Weights of a small mixture-of-experts language model, trained from scratch on English Wikipedia.
Training: a variant of Adam for the experts, 411M tokens, 5652 steps.
Below are experts of layer 5 (counted from 0) of a mixture-of-experts language model. Rows are named router (the router's row for the expert), gate (a neuron's input weights, with its number), up (a neuron's input weights, with its number) and show model dimensions 0-63. Each number is 200 + 40 x the weight over its row's rms, rounded and kept within 0 to 999.
After each expert's rows: "gets" lists some tokens that make up at least twice as much of what it gets as of all text. This comes from a sample of Wikipedia text that the model never trained on. Tokens count by the router's weight.

# expert 41
router,182,210,194,164,282,242,182,289,271,223,224,211,131,274,215,207,194,150,150,200,204,241,238,121,121,213,203,249,255,152,256,244,230,227,226,195,110,263,224,259,198,179,114,179,122,197,228,222,311,184,221,228,213,217,159,221,192,191,170,239,251,241,228,143
gate0,249,183,202,187,217,200,174,139,141,176,275,265,172,194,171,136,230,203,198,246,151,161,209,221,276,170,176,203,237,186,140,206,252,256,180,215,190,251,208,117,183,197,200,213,148,153,210,250,209,162,145,195,212,241,263,190,107,143,167,202,209,270,201,271
up0,208,162,144,177,177,268,245,214,225,218,175,150,210,159,202,176,306,200,208,157,187,141,110,169,213,218,167,237,121,238,176,227,186,203,205,196,162,253,257,235,182,97,215,133,215,272,250,239,216,221,207,202,216,192,163,173,248,176,197,158,227,198,193,178
gets: " |  |", ") |", ")", "=", "),", " at the"

# expert 38
router,137,173,271,205,301,231,236,315,215,253,220,220,162,251,193,232,198,137,148,159,200,224,183,165,160,159,224,211,201,181,201,299,162,217,204,202,191,272,194,219,216,155,136,242,127,190,230,152,258,172,161,276,214,277,163,208,256,206,199,214,226,224,224,157
gate0,209,143,208,238,266,158,211,190,207,226,212,277,220,194,230,110,156,114,262,187,224,250,183,196,135,190,137,167,214,203,235,201,228,224,199,166,189,249,264,189,256,281,165,219,212,261,146,199,195,196,206,237,265,157,194,193,162,245,249,184,215,206,264,189
up0,132,171,147,170,198,197,170,214,172,166,215,149,208,212,117,174,263,138,224,183,137,243,223,260,169,236,178,98,188,152,181,219,151,151,208,209,214,185,123,185,261,182,155,159,145,254,201,164,222,178,150,189,217,172,201,194,174,218,132,192,207,219,256,276
gets: "at", "am", "il", "in", "um", "ton"

# expert 88
router,141,206,236,217,269,217,183,301,218,251,238,188,98,283,209,190,209,132,111,151,222,217,213,158,117,195,236,206,219,168,267,218,189,220,190,237,210,216,220,179,251,195,161,211,113,207,223,239,198,203,203,193,212,234,186,206,196,96,179,229,264,215,210,163
gate0,185,200,209,217,212,161,191,198,161,237,156,309,171,199,188,158,175,232,113,287,203,269,276,268,185,216,218,201,102,154,310,237,228,245,240,157,185,145,152,208,263,188,196,226,175,200,170,153,210,160,184,167,200,165,157,233,199,200,205,212,186,207,212,189
up0,164,149,258,229,238,139,196,168,184,226,179,279,193,193,198,247,176,275,163,228,197,270,242,234,187,220,223,186,229,238,241,254,217,213,264,130,209,189,139,174,238,160,183,207,196,170,123,202,208,225,173,180,182,130,223,179,185,205,210,217,205,187,195,181
gets: "1", "2", "| ", " | .", "°N ", "- Cinematography"

# expert 69
router,175,233,232,200,300,197,206,276,236,274,215,189,155,284,184,198,171,92,184,179,164,225,216,147,134,224,235,171,241,161,221,249,195,209,187,208,190,247,206,220,236,185,120,186,165,230,233,189,293,197,154,303,175,218,163,214,221,194,248,229,268,215,238,177
gate0,143,179,171,261,187,150,210,234,220,168,168,244,200,193,199,176,135,193,214,157,188,221,267,197,173,191,205,249,165,150,254,197,275,186,192,186,216,152,265,184,229,221,193,147,167,305,158,142,177,224,162,186,210,263,102,151,262,243,229,200,217,157,211,197
up0,166,137,187,157,239,284,223,226,172,168,167,207,202,187,206,174,134,189,263,174,228,131,245,197,194,143,138,257,165,221,285,211,211,230,184,216,177,193,226,248,228,193,172,183,215,236,217,212,189,225,216,152,236,141,196,186,236,186,208,183,197,279,218,208
gets: " the", " of the", " to the", ", the", "ing the", " for the"

# expert 109
router,175,187,256,101,264,210,229,231,207,258,261,187,150,281,279,194,225,251,180,167,183,220,249,177,146,211,214,168,231,174,215,198,173,243,202,194,167,250,173,235,252,185,191,199,86,182,227,145,224,142,221,267,159,213,187,224,166,190,144,205,247,218,205,201
gate0,82,264,277,203,238,209,247,229,193,184,234,211,171,182,204,205,209,217,111,221,160,195,191,191,214,180,207,273,177,177,205,257,246,206,163,184,229,153,217,260,217,204,202,192,238,166,91,159,228,182,234,260,224,132,207,219,176,198,137,158,275,270,211,156
up0,291,162,141,172,194,202,159,192,170,239,153,191,308,258,219,247,209,213,204,215,242,186,190,178,131,214,139,136,240,269,201,203,227,140,268,187,165,230,210,175,167,170,206,176,147,234,240,222,182,224,229,167,189,194,220,150,178,215,239,149,148,183,175,198
gets: "s", "es", "ic", "ers", "x", "ens"

# expert 27
router,133,182,236,155,303,200,198,268,206,245,242,134,163,278,200,175,215,189,142,197,182,239,177,214,112,245,164,178,197,159,202,223,168,209,235,244,215,225,207,231,213,158,166,215,104,182,137,178,241,188,214,270,225,197,192,236,196,124,178,165,231,242,237,163
gate0,194,239,230,278,257,168,203,240,161,154,174,236,226,198,234,194,220,168,228,256,203,144,211,177,174,176,120,174,217,247,167,232,220,186,226,240,242,201,214,168,251,226,222,155,249,254,220,304,225,204,214,216,176,114,275,189,173,186,245,214,187,215,241,267
up0,138,152,273,183,181,156,193,198,231,179,182,157,224,182,162,245,254,174,188,158,207,119,222,232,261,148,147,178,197,189,186,200,201,209,113,219,219,124,203,218,234,174,190,154,104,122,205,204,176,217,228,214,139,185,228,212,138,218,215,215,256,279,134,244
gets: "ies", "s", "ions", "ors", "ations", "ings"

# expert 104
router,151,260,243,212,266,232,223,291,198,241,251,205,149,273,230,236,166,203,176,205,169,218,223,181,179,272,186,144,209,191,246,265,189,193,218,213,215,280,251,219,203,192,164,180,164,167,203,158,257,122,212,292,158,268,169,239,184,172,135,197,274,213,239,147
gate0,198,204,202,219,222,228,168,226,271,223,198,223,106,187,199,134,194,220,222,181,179,246,224,243,151,248,192,223,174,232,150,244,252,249,204,205,193,187,176,247,165,240,197,321,200,167,248,179,177,189,153,200,170,281,141,200,174,113,276,146,158,120,224,157
up0,272,130,188,231,155,228,227,169,188,161,176,212,247,181,171,236,242,206,248,213,229,214,239,226,244,191,201,221,190,254,202,122,210,205,170,211,269,227,114,141,253,165,225,81,208,228,197,256,210,203,223,177,168,166,280,235,262,238,169,235,205,289,126,165
gets: " to", " would", "ed to", "l", " can", "ing to"

# expert 60
router,128,228,197,200,256,213,172,308,223,235,241,195,208,247,200,254,256,148,215,203,189,214,214,187,127,208,174,213,223,180,231,245,222,201,212,225,200,262,190,232,208,205,156,162,163,197,218,264,275,170,173,257,144,168,227,184,159,143,133,218,229,259,140,166
gate0,124,224,227,252,142,181,266,228,174,193,221,207,198,263,166,177,218,284,274,201,198,182,176,191,180,228,190,268,176,236,167,206,220,232,181,249,217,312,255,142,269,197,180,149,163,264,179,215,228,174,244,339,194,178,205,167,248,187,220,183,263,201,273,199
up0,286,248,188,101,205,204,200,172,124,212,200,171,179,188,174,270,192,216,172,229,177,212,255,145,242,213,208,111,246,173,202,243,143,172,194,201,154,144,183,240,242,295,197,238,228,126,189,192,192,173,152,160,221,232,152,221,164,174,265,220,212,154,180,178
gets: "ab", "ib", "ub", "ir", "al", "el"

# expert 10
router,167,187,206,167,308,181,160,286,205,260,201,143,209,217,206,204,224,165,146,237,167,224,137,134,104,227,215,174,254,211,229,221,204,218,246,199,132,214,156,194,224,167,174,209,79,169,225,231,266,199,241,259,230,219,203,170,174,113,168,231,319,244,250,190
gate0,189,155,199,188,218,183,242,176,200,233,207,170,270,203,264,139,252,165,190,201,216,183,194,194,183,258,343,205,199,144,178,198,143,327,220,204,150,224,222,180,210,140,246,130,162,190,134,145,181,260,220,220,246,222,202,205,167,211,188,183,237,147,166,224
up0,155,262,221,124,204,133,206,156,171,177,217,236,214,187,187,204,126,198,202,228,242,280,207,146,194,129,225,137,180,248,108,192,193,179,191,167,229,200,220,142,233,240,180,212,228,201,126,238,145,142,181,203,190,160,189,229,238,282,174,178,190,233,91,152
gets: " |", ";", "% |", ":", "g", " | +"

# expert 50
router,131,238,200,206,312,185,178,300,204,229,258,235,175,257,198,236,146,160,128,214,182,230,261,139,81,185,209,179,190,149,226,214,204,215,224,226,186,257,267,215,240,200,127,227,150,211,242,253,266,200,243,260,181,239,142,157,223,206,182,216,257,246,221,159
gate0,201,260,219,189,197,214,231,215,141,244,225,182,146,167,150,230,177,159,114,205,244,201,144,186,205,184,163,214,215,180,206,160,205,214,205,138,174,234,273,183,188,120,182,264,197,163,184,125,238,120,233,240,200,271,146,235,156,146,218,229,199,258,186,139
up0,168,239,178,216,227,219,199,228,232,220,202,200,124,139,295,209,233,179,88,214,194,214,155,251,227,223,195,194,180,156,195,192,245,171,205,143,239,133,259,186,180,171,202,207,231,139,262,148,239,156,208,207,161,209,185,201,203,189,181,242,165,170,140,178
gets: "an", "ar", "am", "ri", "han", "m"

# expert 63
router,155,271,209,130,229,285,160,232,205,255,261,196,146,291,274,234,177,179,152,137,157,182,217,171,186,188,192,190,222,197,262,265,210,197,189,229,189,241,180,194,245,164,149,180,79,179,221,234,258,148,194,228,266,221,166,190,236,150,151,212,243,217,184,179
gate0,132,236,213,221,197,246,153,216,166,263,179,219,133,222,183,233,202,196,192,182,157,229,238,260,245,230,221,134,210,228,257,209,157,210,207,202,206,235,210,180,153,151,289,213,180,230,207,171,187,271,187,239,193,313,238,246,218,217,200,239,157,173,202,181
up0,215,175,196,177,228,178,216,218,195,127,191,201,224,196,333,206,223,106,165,258,190,229,248,210,221,152,161,260,254,160,164,256,221,212,152,218,266,171,164,166,212,203,169,273,255,153,95,216,152,245,218,157,211,128,196,183,171,158,202,161,217,231,156,226
gets: " | ", ".", "; ", " ", "at", "-"

# expert 126
router,140,214,236,164,273,252,227,238,213,246,278,242,197,310,237,220,211,212,148,196,223,201,232,159,170,256,182,219,198,180,199,233,226,168,163,257,206,212,245,229,211,188,214,179,96,188,263,202,291,191,175,251,191,232,154,207,191,109,171,230,269,244,184,145
gate0,210,235,149,206,182,163,239,243,211,237,175,248,189,214,201,233,222,217,221,241,178,232,157,246,243,228,202,236,160,245,225,199,162,250,248,184,158,241,165,171,176,181,163,161,155,249,221,210,179,252,194,258,199,185,198,120,166,167,246,281,232,269,219,145
up0,238,195,213,220,211,201,200,203,253,161,191,120,156,147,236,190,158,160,198,96,246,171,237,259,131,231,255,196,208,126,145,242,206,186,164,193,212,170,176,188,234,242,261,249,194,205,201,226,182,221,185,165,135,173,184,290,171,194,175,211,201,244,243,208
gets: "| ", "- ", " un", " Un", "2", " well"

# expert 9
router,177,224,196,173,291,208,181,286,223,264,219,206,198,278,200,213,229,148,181,180,174,264,197,122,121,247,182,223,179,171,246,232,230,234,235,224,175,194,162,243,243,217,156,200,58,168,259,279,239,247,199,240,170,270,147,214,223,189,206,274,237,263,214,187
gate0,209,214,241,260,190,180,89,226,218,277,233,202,226,171,253,279,253,114,146,200,204,202,219,152,175,215,202,158,194,200,175,134,229,147,219,204,192,174,232,124,244,142,236,208,167,212,212,164,203,309,135,174,219,187,250,242,157,209,201,141,231,243,216,201
up0,193,165,170,180,179,167,271,199,136,170,216,231,212,240,203,194,188,326,133,160,236,246,227,171,172,133,137,241,213,198,189,180,235,199,190,203,226,209,190,277,162,208,71,310,202,205,208,266,166,195,245,206,132,240,178,202,186,195,224,171,147,244,174,220
gets: " |", "i", ";", " |  |", "a", ") |"

# expert 83
router,150,222,198,168,271,242,212,243,227,268,238,235,181,267,199,195,211,144,149,158,174,135,223,191,136,227,203,150,192,176,265,236,156,218,210,179,179,218,204,231,257,177,161,184,196,153,265,187,297,188,200,260,207,175,152,172,206,107,131,235,302,271,176,205
gate0,146,222,194,264,180,223,176,190,179,175,178,186,244,180,164,189,119,176,189,202,135,231,176,206,231,189,199,243,207,219,211,114,261,155,236,225,172,215,182,127,302,184,173,298,172,218,274,240,227,303,181,216,252,239,210,189,245,183,139,179,192,151,231,208
up0,224,183,231,178,174,205,234,217,183,165,193,186,212,234,256,261,230,251,221,166,315,234,145,217,199,178,171,135,200,175,184,219,173,74,218,154,315,191,311,167,144,225,205,175,204,182,145,156,197,197,175,164,162,239,178,208,215,230,167,182,189,239,153,167
gets: " The", "The", " this", "'s", " his", " their"

# expert 100
router,139,204,216,182,254,227,224,268,228,258,236,220,156,322,197,219,172,173,168,173,192,242,192,158,132,222,252,244,236,184,216,229,237,248,200,198,204,224,189,209,227,170,216,220,129,150,164,210,220,174,241,220,217,219,181,186,181,153,100,232,277,249,222,168
gate0,180,208,329,214,224,186,244,254,241,151,191,157,185,190,269,232,224,160,232,244,152,171,179,233,180,209,111,224,194,219,191,212,181,163,216,214,208,155,172,237,258,232,198,205,216,182,252,283,221,288,180,203,250,238,242,192,170,234,126,123,306,270,209,269
up0,186,218,148,176,146,193,178,197,195,240,195,189,159,177,97,176,231,230,184,211,222,199,168,178,227,152,267,223,250,143,199,165,196,235,191,225,188,177,168,170,192,218,197,204,236,231,197,166,195,121,274,171,178,185,162,165,155,156,304,223,119,155,186,183
gets: " D", " d", "j", " J", "1", " Z"

# expert 108
router,194,257,237,158,251,215,233,226,207,260,206,162,191,294,245,218,218,156,210,182,201,217,252,163,95,212,194,212,191,222,247,229,216,247,166,238,175,216,148,254,233,236,196,226,179,207,178,226,319,182,155,211,179,217,145,258,205,135,189,147,284,241,181,182
gate0,204,145,151,223,136,208,186,172,160,306,225,204,166,194,151,158,209,157,232,213,219,272,210,258,234,229,188,167,148,170,191,174,152,256,242,170,194,185,252,215,113,180,225,289,193,206,174,206,167,198,209,184,255,161,166,157,272,113,184,234,180,317,180,151
up0,245,206,181,209,205,183,284,232,237,195,157,208,154,253,148,185,196,203,215,148,216,203,300,143,199,182,246,187,168,153,174,151,221,244,209,145,157,141,179,240,204,206,218,141,160,209,163,242,166,181,144,186,246,210,258,169,245,223,234,191,186,198,205,259
gets: " c", " b", " f", " r", " st", " g"

# expert 113
router,191,211,271,189,284,210,193,289,224,228,206,193,214,287,245,221,222,108,176,210,188,227,166,169,188,238,205,218,231,130,205,226,237,192,230,233,177,268,238,208,203,191,144,206,100,200,214,188,260,139,241,237,200,225,150,235,236,156,124,267,267,217,162,196
gate0,227,98,239,186,231,153,150,191,253,218,199,156,192,224,185,162,211,171,221,153,154,238,148,240,187,213,198,183,190,196,249,284,220,220,276,247,121,234,154,227,123,268,167,303,211,233,160,243,191,238,257,196,182,140,168,166,213,153,200,170,211,189,263,179
up0,172,242,229,237,192,263,223,196,211,187,228,310,206,194,171,222,215,212,145,211,231,217,231,160,212,212,163,182,203,169,149,140,190,122,209,289,156,163,216,190,214,202,192,238,247,178,206,217,195,199,172,177,217,211,234,223,210,225,204,227,187,272,189,149
gets: " (", "===", "\" (", " (born ", "(", " (C"

# expert 91
router,127,229,242,200,244,253,238,297,248,239,220,195,155,263,204,195,202,169,221,167,220,231,190,169,195,252,227,228,268,170,253,267,276,228,197,209,180,201,190,246,249,148,117,242,63,239,210,197,289,162,224,258,197,257,157,212,184,168,186,187,231,183,214,137
gate0,195,197,179,209,174,258,184,267,236,190,180,165,189,269,203,236,146,191,240,184,193,271,186,153,179,194,141,195,220,188,234,213,229,153,163,154,171,115,148,241,226,231,190,192,241,187,196,198,249,201,230,230,174,196,178,205,277,168,166,189,165,211,210,234
up0,163,182,191,156,222,298,162,167,235,240,151,86,138,222,185,218,162,197,253,218,142,175,105,228,151,238,195,248,146,240,210,164,184,139,203,177,161,212,187,161,180,202,241,208,185,255,199,191,131,171,196,254,173,216,250,209,157,203,276,170,215,135,211,225
gets: " |", " | S", " | T", "ac", " | A", " | C"

# expert 48
router,146,225,216,197,167,249,165,324,211,246,226,201,170,247,243,213,196,207,179,229,208,176,222,157,194,246,201,208,257,170,220,242,198,200,208,195,155,262,217,202,280,219,134,198,70,212,255,235,228,171,253,284,182,218,150,210,216,52,174,188,247,209,195,171
gate0,244,206,102,216,179,216,198,203,214,204,215,164,201,265,180,211,235,226,98,199,188,241,239,190,189,282,212,192,222,229,160,138,223,167,171,236,277,146,248,209,178,227,207,211,229,174,251,134,151,232,215,207,223,144,196,190,229,229,280,181,228,168,166,193
up0,207,118,250,215,219,225,220,173,176,97,226,240,246,246,180,248,246,225,273,211,177,148,215,164,275,138,184,141,216,208,284,165,210,241,266,161,153,202,208,186,236,229,196,104,137,199,183,162,222,184,216,155,186,173,194,232,183,133,179,179,253,266,264,213
gets: " | ", ") | ", "; ", "% | ", "a | ", "\" | "

# expert 107
router,158,241,223,173,262,243,206,292,214,261,208,254,152,300,232,228,209,228,210,168,173,214,204,142,114,210,206,183,231,133,248,249,145,251,181,170,127,207,181,238,234,190,152,202,170,179,186,176,217,173,250,241,171,223,209,216,235,112,172,256,235,205,145,201
gate0,177,227,134,193,259,226,159,229,253,177,196,233,212,243,167,216,157,198,226,207,212,182,205,129,170,182,211,207,220,148,211,183,185,235,177,206,209,169,266,228,267,144,155,180,177,212,189,226,196,97,182,243,188,191,164,229,182,183,86,249,155,180,191,239
up0,201,216,249,130,249,186,224,228,217,178,204,213,229,202,234,237,225,172,220,261,238,219,250,213,178,142,147,215,173,202,162,141,220,233,189,190,223,186,137,241,285,273,241,221,187,283,226,189,175,291,110,145,199,262,181,193,216,277,258,107,211,142,235,259
gets: " a", "'s", ", a", " his", " of a", " in a"

# expert 89
router,173,238,234,174,244,240,184,321,213,259,253,218,163,271,215,191,183,124,133,150,167,214,223,162,147,251,204,164,248,167,199,266,253,209,156,202,197,259,192,207,246,188,224,217,130,161,182,225,258,229,182,263,224,208,156,235,234,141,150,166,283,215,222,187
gate0,207,217,187,161,201,202,162,251,154,188,145,230,181,127,192,224,263,217,236,267,148,209,183,169,251,199,120,198,178,185,194,214,222,179,202,215,102,198,213,173,168,141,184,157,173,209,149,235,275,182,231,219,152,184,233,155,211,223,168,163,237,234,223,185
up0,156,220,215,167,191,230,185,163,145,165,208,185,208,221,249,188,225,243,142,164,197,264,225,182,156,231,245,137,198,213,247,172,198,158,209,225,196,130,202,196,243,182,161,256,191,217,196,195,142,186,212,238,201,182,157,232,214,213,194,304,66,226,169,202
gets: " ", " in ", "- ", " of ", " on ", ", "

# expert 18
router,180,237,214,198,254,225,214,253,230,257,229,220,136,263,247,240,173,169,181,164,247,180,255,130,113,250,227,215,227,200,258,219,238,205,195,208,171,173,211,245,200,196,176,214,141,185,198,165,282,207,195,235,163,263,138,233,170,154,149,184,226,240,222,139
gate0,184,184,190,117,179,168,191,227,221,244,127,231,192,170,228,136,196,140,231,213,175,227,127,111,257,247,206,219,218,221,110,201,108,180,284,205,146,141,211,129,253,228,172,218,133,232,239,170,206,250,195,226,163,180,169,166,160,229,221,202,248,160,295,287
up0,209,163,192,218,249,242,133,243,110,249,148,265,179,210,203,222,134,229,231,190,147,181,243,220,103,258,211,219,191,270,207,231,177,216,200,317,197,153,142,234,192,160,246,241,148,212,136,196,175,174,142,147,179,248,202,182,185,171,211,166,251,170,232,207
gets: " F", " V", " St", " f", "v", " G"

# expert 81
router,185,195,264,177,254,203,219,294,225,244,270,179,176,295,233,191,194,200,155,172,201,164,193,182,94,283,200,238,230,184,219,215,179,272,158,255,181,228,230,202,210,189,157,199,125,177,232,198,263,206,177,251,148,203,180,184,182,176,215,221,273,277,215,196
gate0,200,265,228,163,173,226,194,167,201,156,233,155,171,179,256,236,303,199,256,209,147,264,149,234,149,178,241,262,157,128,167,236,216,180,180,111,218,217,195,261,176,192,186,204,180,146,160,154,185,181,233,140,215,222,207,220,242,216,113,199,218,227,145,209
up0,201,205,226,107,192,258,165,188,188,231,216,212,179,192,106,188,222,225,210,188,157,181,156,223,206,226,184,216,147,167,247,282,179,160,185,181,206,262,246,208,92,181,191,159,208,162,142,153,250,68,230,237,186,169,262,205,156,219,178,174,214,237,208,197
gets: " two", " three", " He", " one", ", he", " four"

# expert 2
router,166,255,220,162,247,226,201,267,260,242,227,169,146,380,270,204,160,150,176,188,172,187,221,157,163,247,224,159,224,177,202,235,264,208,206,235,175,255,207,210,252,182,207,183,107,193,197,184,207,192,220,279,228,151,233,204,194,115,195,182,294,229,224,156
gate0,278,163,171,185,208,201,177,229,142,187,150,259,202,227,177,247,277,183,184,179,190,252,152,237,209,186,145,178,239,195,215,162,219,208,216,181,147,192,181,211,149,235,226,187,217,215,176,232,246,318,160,188,197,163,199,127,205,218,169,218,254,154,166,219
up0,193,213,194,183,204,196,159,177,186,213,180,188,140,158,230,199,190,240,218,216,57,163,204,119,246,227,193,210,232,222,208,241,177,120,243,244,192,251,118,157,202,145,191,209,190,195,195,172,144,181,208,162,189,215,206,228,149,217,264,175,229,228,287,201
gets: "–", ".", ",", ", ", " |", "-"

# expert 103
router,128,200,253,176,246,208,205,245,199,267,233,220,175,274,149,187,216,176,125,189,272,236,211,193,166,214,191,224,216,146,265,230,142,169,195,224,192,258,203,215,182,186,200,227,145,192,211,208,235,200,207,268,176,278,168,204,229,125,163,190,332,227,212,147
gate0,186,186,159,196,221,160,161,247,189,209,224,220,138,224,215,199,225,179,213,142,216,223,236,244,209,261,247,176,173,159,248,229,71,182,249,254,168,178,185,167,195,227,248,264,188,183,138,204,212,221,153,186,160,188,216,186,186,236,170,171,239,141,284,173
up0,239,175,178,194,195,246,110,290,206,189,132,205,218,198,198,228,187,174,237,275,235,227,217,224,228,229,191,205,168,178,226,167,97,214,192,174,161,233,263,247,209,175,194,141,175,198,155,196,194,178,232,236,163,301,139,274,270,191,176,201,237,127,211,226
gets: "\n", "ly", " also", " not", " only", "ally"

# expert 14
router,139,265,215,166,259,233,178,305,243,228,261,235,169,240,211,178,164,180,170,209,199,198,198,179,159,247,229,179,211,178,242,240,225,268,271,205,134,209,284,195,276,175,165,234,165,181,224,186,252,169,151,215,216,211,159,233,201,169,175,220,242,200,218,201
gate0,241,147,299,248,178,200,189,142,193,176,166,167,181,229,251,150,216,154,230,228,217,240,154,144,202,196,235,192,164,188,220,167,173,199,138,186,205,179,123,223,263,218,206,170,218,230,187,250,258,244,210,220,228,172,254,148,188,211,228,186,188,257,136,237
up0,222,173,238,210,177,306,246,131,209,253,197,188,161,202,224,265,175,226,220,167,227,209,253,135,230,200,157,167,215,148,276,112,197,223,146,271,150,201,206,197,245,220,178,235,199,272,221,224,204,279,201,175,333,210,190,182,202,257,172,194,178,221,204,199
gets: ".", ").", "s.", "es.", "er.", "ing."

# expert 75
router,159,259,176,192,229,212,177,257,202,214,253,192,193,255,263,190,198,159,235,213,160,206,178,219,160,279,243,165,186,157,220,218,202,224,219,191,171,193,155,249,285,224,184,196,114,201,246,175,328,213,204,279,233,174,173,251,172,152,245,220,309,264,215,227
gate0,218,242,188,176,205,243,243,184,175,214,204,161,139,150,223,132,223,206,170,228,144,183,188,213,209,283,200,194,193,236,223,200,197,119,231,222,255,184,182,218,182,171,126,224,139,272,226,129,241,268,205,231,216,226,162,203,171,174,163,186,175,235,245,293
up0,195,264,257,168,206,202,165,210,220,214,206,176,191,145,146,172,205,239,180,205,215,115,288,224,146,233,174,148,186,181,223,214,167,167,203,262,216,200,250,209,167,123,205,159,193,204,177,209,144,164,210,140,188,202,215,150,161,281,150,232,202,134,185,209
gets: "c", "==", "ec", "e", "re", "r"

# expert 35
router,188,184,230,145,277,253,192,294,229,261,214,179,171,297,221,197,183,160,134,161,200,228,218,175,144,202,232,229,233,153,240,259,207,215,188,213,136,289,228,249,202,161,113,220,176,213,214,204,242,156,175,289,194,261,172,239,201,113,169,224,266,218,193,162
gate0,236,252,241,217,209,191,273,264,225,232,211,231,213,216,240,148,229,193,228,261,208,211,216,189,185,139,166,187,190,162,266,226,192,117,215,106,189,177,172,178,183,172,210,226,192,162,191,156,223,262,204,210,193,173,183,148,243,237,181,160,270,103,288,248
up0,206,202,176,133,203,120,251,261,182,277,188,256,189,173,176,110,218,223,217,237,164,167,182,282,217,153,198,160,175,180,227,303,230,156,210,152,234,182,162,204,138,198,263,273,192,164,158,221,181,251,140,189,219,185,179,220,219,126,269,180,242,182,229,138
gets: " by", " from", " on", " with", " to", " in"

# expert 94
router,99,251,235,233,270,179,219,283,265,227,225,191,179,284,206,204,188,132,213,177,243,204,207,130,170,225,207,194,215,273,203,241,192,190,207,224,186,249,256,227,247,193,182,262,140,230,187,161,238,156,198,252,253,241,121,188,204,160,232,238,293,242,225,223
gate0,165,186,157,196,173,221,107,148,196,222,169,287,179,195,196,214,234,129,277,157,200,197,246,175,202,232,217,152,177,190,211,244,124,144,131,211,197,191,222,84,186,120,166,176,211,196,212,191,188,206,190,201,284,232,230,209,225,140,166,198,172,163,245,230
up0,150,280,159,159,148,219,199,208,209,249,194,173,204,206,211,225,275,291,135,163,168,201,169,233,165,170,246,226,241,183,155,157,194,236,75,209,175,217,210,188,91,214,263,217,219,236,195,214,250,249,223,188,172,77,218,286,229,185,225,198,224,252,170,179
gets: "th", "st", " first", " Th", " second", " th"

# expert 99
router,132,255,231,157,299,198,205,268,209,256,231,182,169,302,239,210,184,166,212,191,166,218,213,189,154,220,238,205,219,142,244,234,149,231,180,219,136,207,201,213,263,210,151,176,108,148,246,221,282,174,207,188,144,266,196,205,227,130,210,211,246,251,259,197
gate0,230,159,178,170,227,201,189,194,127,186,262,152,159,165,125,199,247,203,218,223,210,252,134,214,184,170,207,221,178,216,187,210,185,143,164,235,271,209,207,258,170,202,199,272,269,121,208,180,169,188,234,188,194,210,145,199,94,166,220,233,162,298,142,137
up0,173,140,169,200,181,241,186,217,209,206,151,141,312,201,283,327,207,227,209,128,212,198,185,155,243,251,225,224,219,139,192,222,168,267,202,202,255,201,226,202,155,168,258,179,156,171,170,209,167,225,216,202,204,262,180,134,263,197,184,215,220,186,192,165
gets: "0", "1", "5", "4", "3", "6"

# expert 95
router,190,249,250,185,294,235,231,282,203,220,222,236,150,305,222,191,252,163,176,164,126,260,205,137,135,210,189,216,193,225,263,213,194,222,202,192,185,209,194,243,200,202,199,177,95,178,237,129,292,188,229,246,187,215,160,255,195,141,183,180,240,202,224,117
gate0,138,234,186,210,162,210,200,265,160,183,111,200,221,192,137,218,168,200,239,222,201,186,161,159,218,203,194,178,149,236,233,167,172,253,212,218,169,281,194,159,190,169,201,269,251,233,236,218,225,152,143,197,257,199,168,125,83,159,209,193,223,181,235,120
up0,150,198,197,162,186,265,171,255,205,156,222,222,200,185,219,244,171,264,155,150,271,201,254,203,184,250,156,208,172,213,199,181,238,243,304,215,159,237,208,236,267,185,202,234,202,205,260,168,137,200,124,210,219,257,175,274,174,304,191,215,182,233,237,160
gets: " t", "r", " T", "'s", "gr", "t"

# expert 54
router,198,220,221,153,234,247,213,297,198,289,262,182,166,223,196,218,236,154,152,182,134,177,209,224,143,207,166,214,235,116,253,201,273,162,183,204,170,254,195,223,228,191,140,208,145,159,216,189,226,190,221,258,192,222,118,214,179,145,193,212,303,217,192,155
gate0,166,252,207,180,230,166,165,267,246,198,169,117,211,207,266,196,169,207,222,238,181,239,179,222,209,245,245,165,265,240,200,204,193,233,185,242,108,182,237,164,199,177,275,160,211,240,215,162,191,157,205,224,200,160,244,217,304,185,147,229,181,209,196,141
up0,206,160,181,200,230,278,258,164,199,191,229,230,144,199,136,210,268,195,162,122,174,178,215,122,113,220,173,207,150,199,193,226,206,157,228,192,258,251,205,256,213,180,123,241,171,194,190,212,213,175,153,195,169,196,146,230,146,190,212,242,226,235,188,259
gets: ".", "s.", "a.", "er.", "ed.", "ation."